{"n_layer": 9, "d_model": 160, "vocab_size": 8192}
Below are experts of layer 5 (counted from 0) of a mixture-of-experts language model. Rows are named router (the router's row for the expert) and show model dimensions 0-79. Each number is 128 + 24 x the weight over its row's rms, rounded and kept within 0 to 255. Numbers have three digits each.
After each expert's rows: "mostly gets" lists some tokens that are sent to it at least half of the time; "comes before" lists some tokens at least twice as common just after its tokens as in all text. This comes from a sample of Wikipedia text that the model never trained on. Tokens count by the router's weight.

# expert 9
router:099074121164107127113163186101106152094118140151177120120125121077145121137084121151153150084138110138096115143113118119140157158140105114149161139116113062141130139099168110139096151131154139105095128121134161159118131135174097136128157150
mostly gets: "\n", ".\n\n", ")\n", "\"", " (", "\n\n"
comes before: "-", "|", "==", "The", "S", "==="

# expert 8
router:149122133103085132142135158142087097110119109101131151123141114142118140135124186123101132091073087125123134097091163090163081122123140133153121096094130150090151121138132127126135152135116102141113120134141138096113098109127124122132120124
mostly gets: "1", "2", "9", "0", "_", "3"
comes before: "0", "9", "8", "5", "7", "6"

# expert 12
router:157090166102134097144134144117174082148101103145098142087159164116132118120109146101134098149138123113130130131145117163167137088122117144118111102159116139184140124178124114158143109131185126134150132146152151081114127123154121140146149105
mostly gets: "ley", " York", "ick", "son", " William", "ton"
comes before: ",", " of", " and", "'s", " (", " was"

# expert 6
router:111139136168106161096110099085136136108130131144095122136110137154168133138133132152130106146139125122089130118137142094126102114142127129119129162133130137110122168072046086126132095108078156126165134122157130134138117164126136102147158138
mostly gets: " in", " with", " for", " on", " at", " after"
comes before: " the", " a", " he", " his", " and", " which"

# expert 14
router:142120153108162130088142132111114126112158151162118162106102123146189128120153170124097134123099150144122114106161134128119127119125128120153156098128144126118127106083171122122120101147118128063125188103112154126125111137141162144093094109
mostly gets: "′", "″N", " million", "″W", " MPC", "6"
comes before: " |", "0", "–", ".", "%", "5"

# expert 4
router:111096128091139156099150066133141105107127124152152133102143069113090100133103115113115127113133105106114141127136148099131149107098109084128090146126133131124137129096147133121138116162118124123132094126175153139129106087129127178099098122
mostly gets: " |", "|", " China", " —", " Italy", "/a"
comes before: " ", " —", " +", " L", " No", " −"

# expert 5
router:107117089129136114118116156145123071099102146177119131083128108097112140074100094097131112123156146140079119170148122148149144121103089101135112132161164151131124123118098157155088129140110119128148077130124122152139120131151146150158083127
mostly gets: ".", ":", ".\n\n", ").", ".\n", "="
comes before: " The", " ", " In", " He", " It", " A"

# expert 3
router:143140113099135067143139161115157110166189100116153145128168130144156142125153102126110136113126152099166144096112153086129162096116135132097111111177131182129102115104151143094157129163128135119098135085103115105137100123180167124140166107
mostly gets: " New", " de", " University", " State", " United", " County"
comes before: ",", " of", "\n", " and", " (", " States"

# expert 7
router:124103181159138161157073095116127173113129120120084102185093141172102121141117119142131141150099120126134110098113140116152134115109098101137135144147114113137161116150089157113150104077115187144118104127107151113112154127083121140119150122
mostly gets: " is", " was", " he", " were", " be", " also"
comes before: " to", " a", " in", " of", " the", " as"

# expert 10
router:120134152139090133128164141065157134122141138095151077154102111127108117091119121103047115155091115112133151136109125100120135176136189127126119100154130105137165132126105073115123127121180148128155186145127128128151133144130113143116090173
mostly gets: " ", " $", " −", " its", " number", " died"
comes before: "1", "2", "3", "4", "5", "6"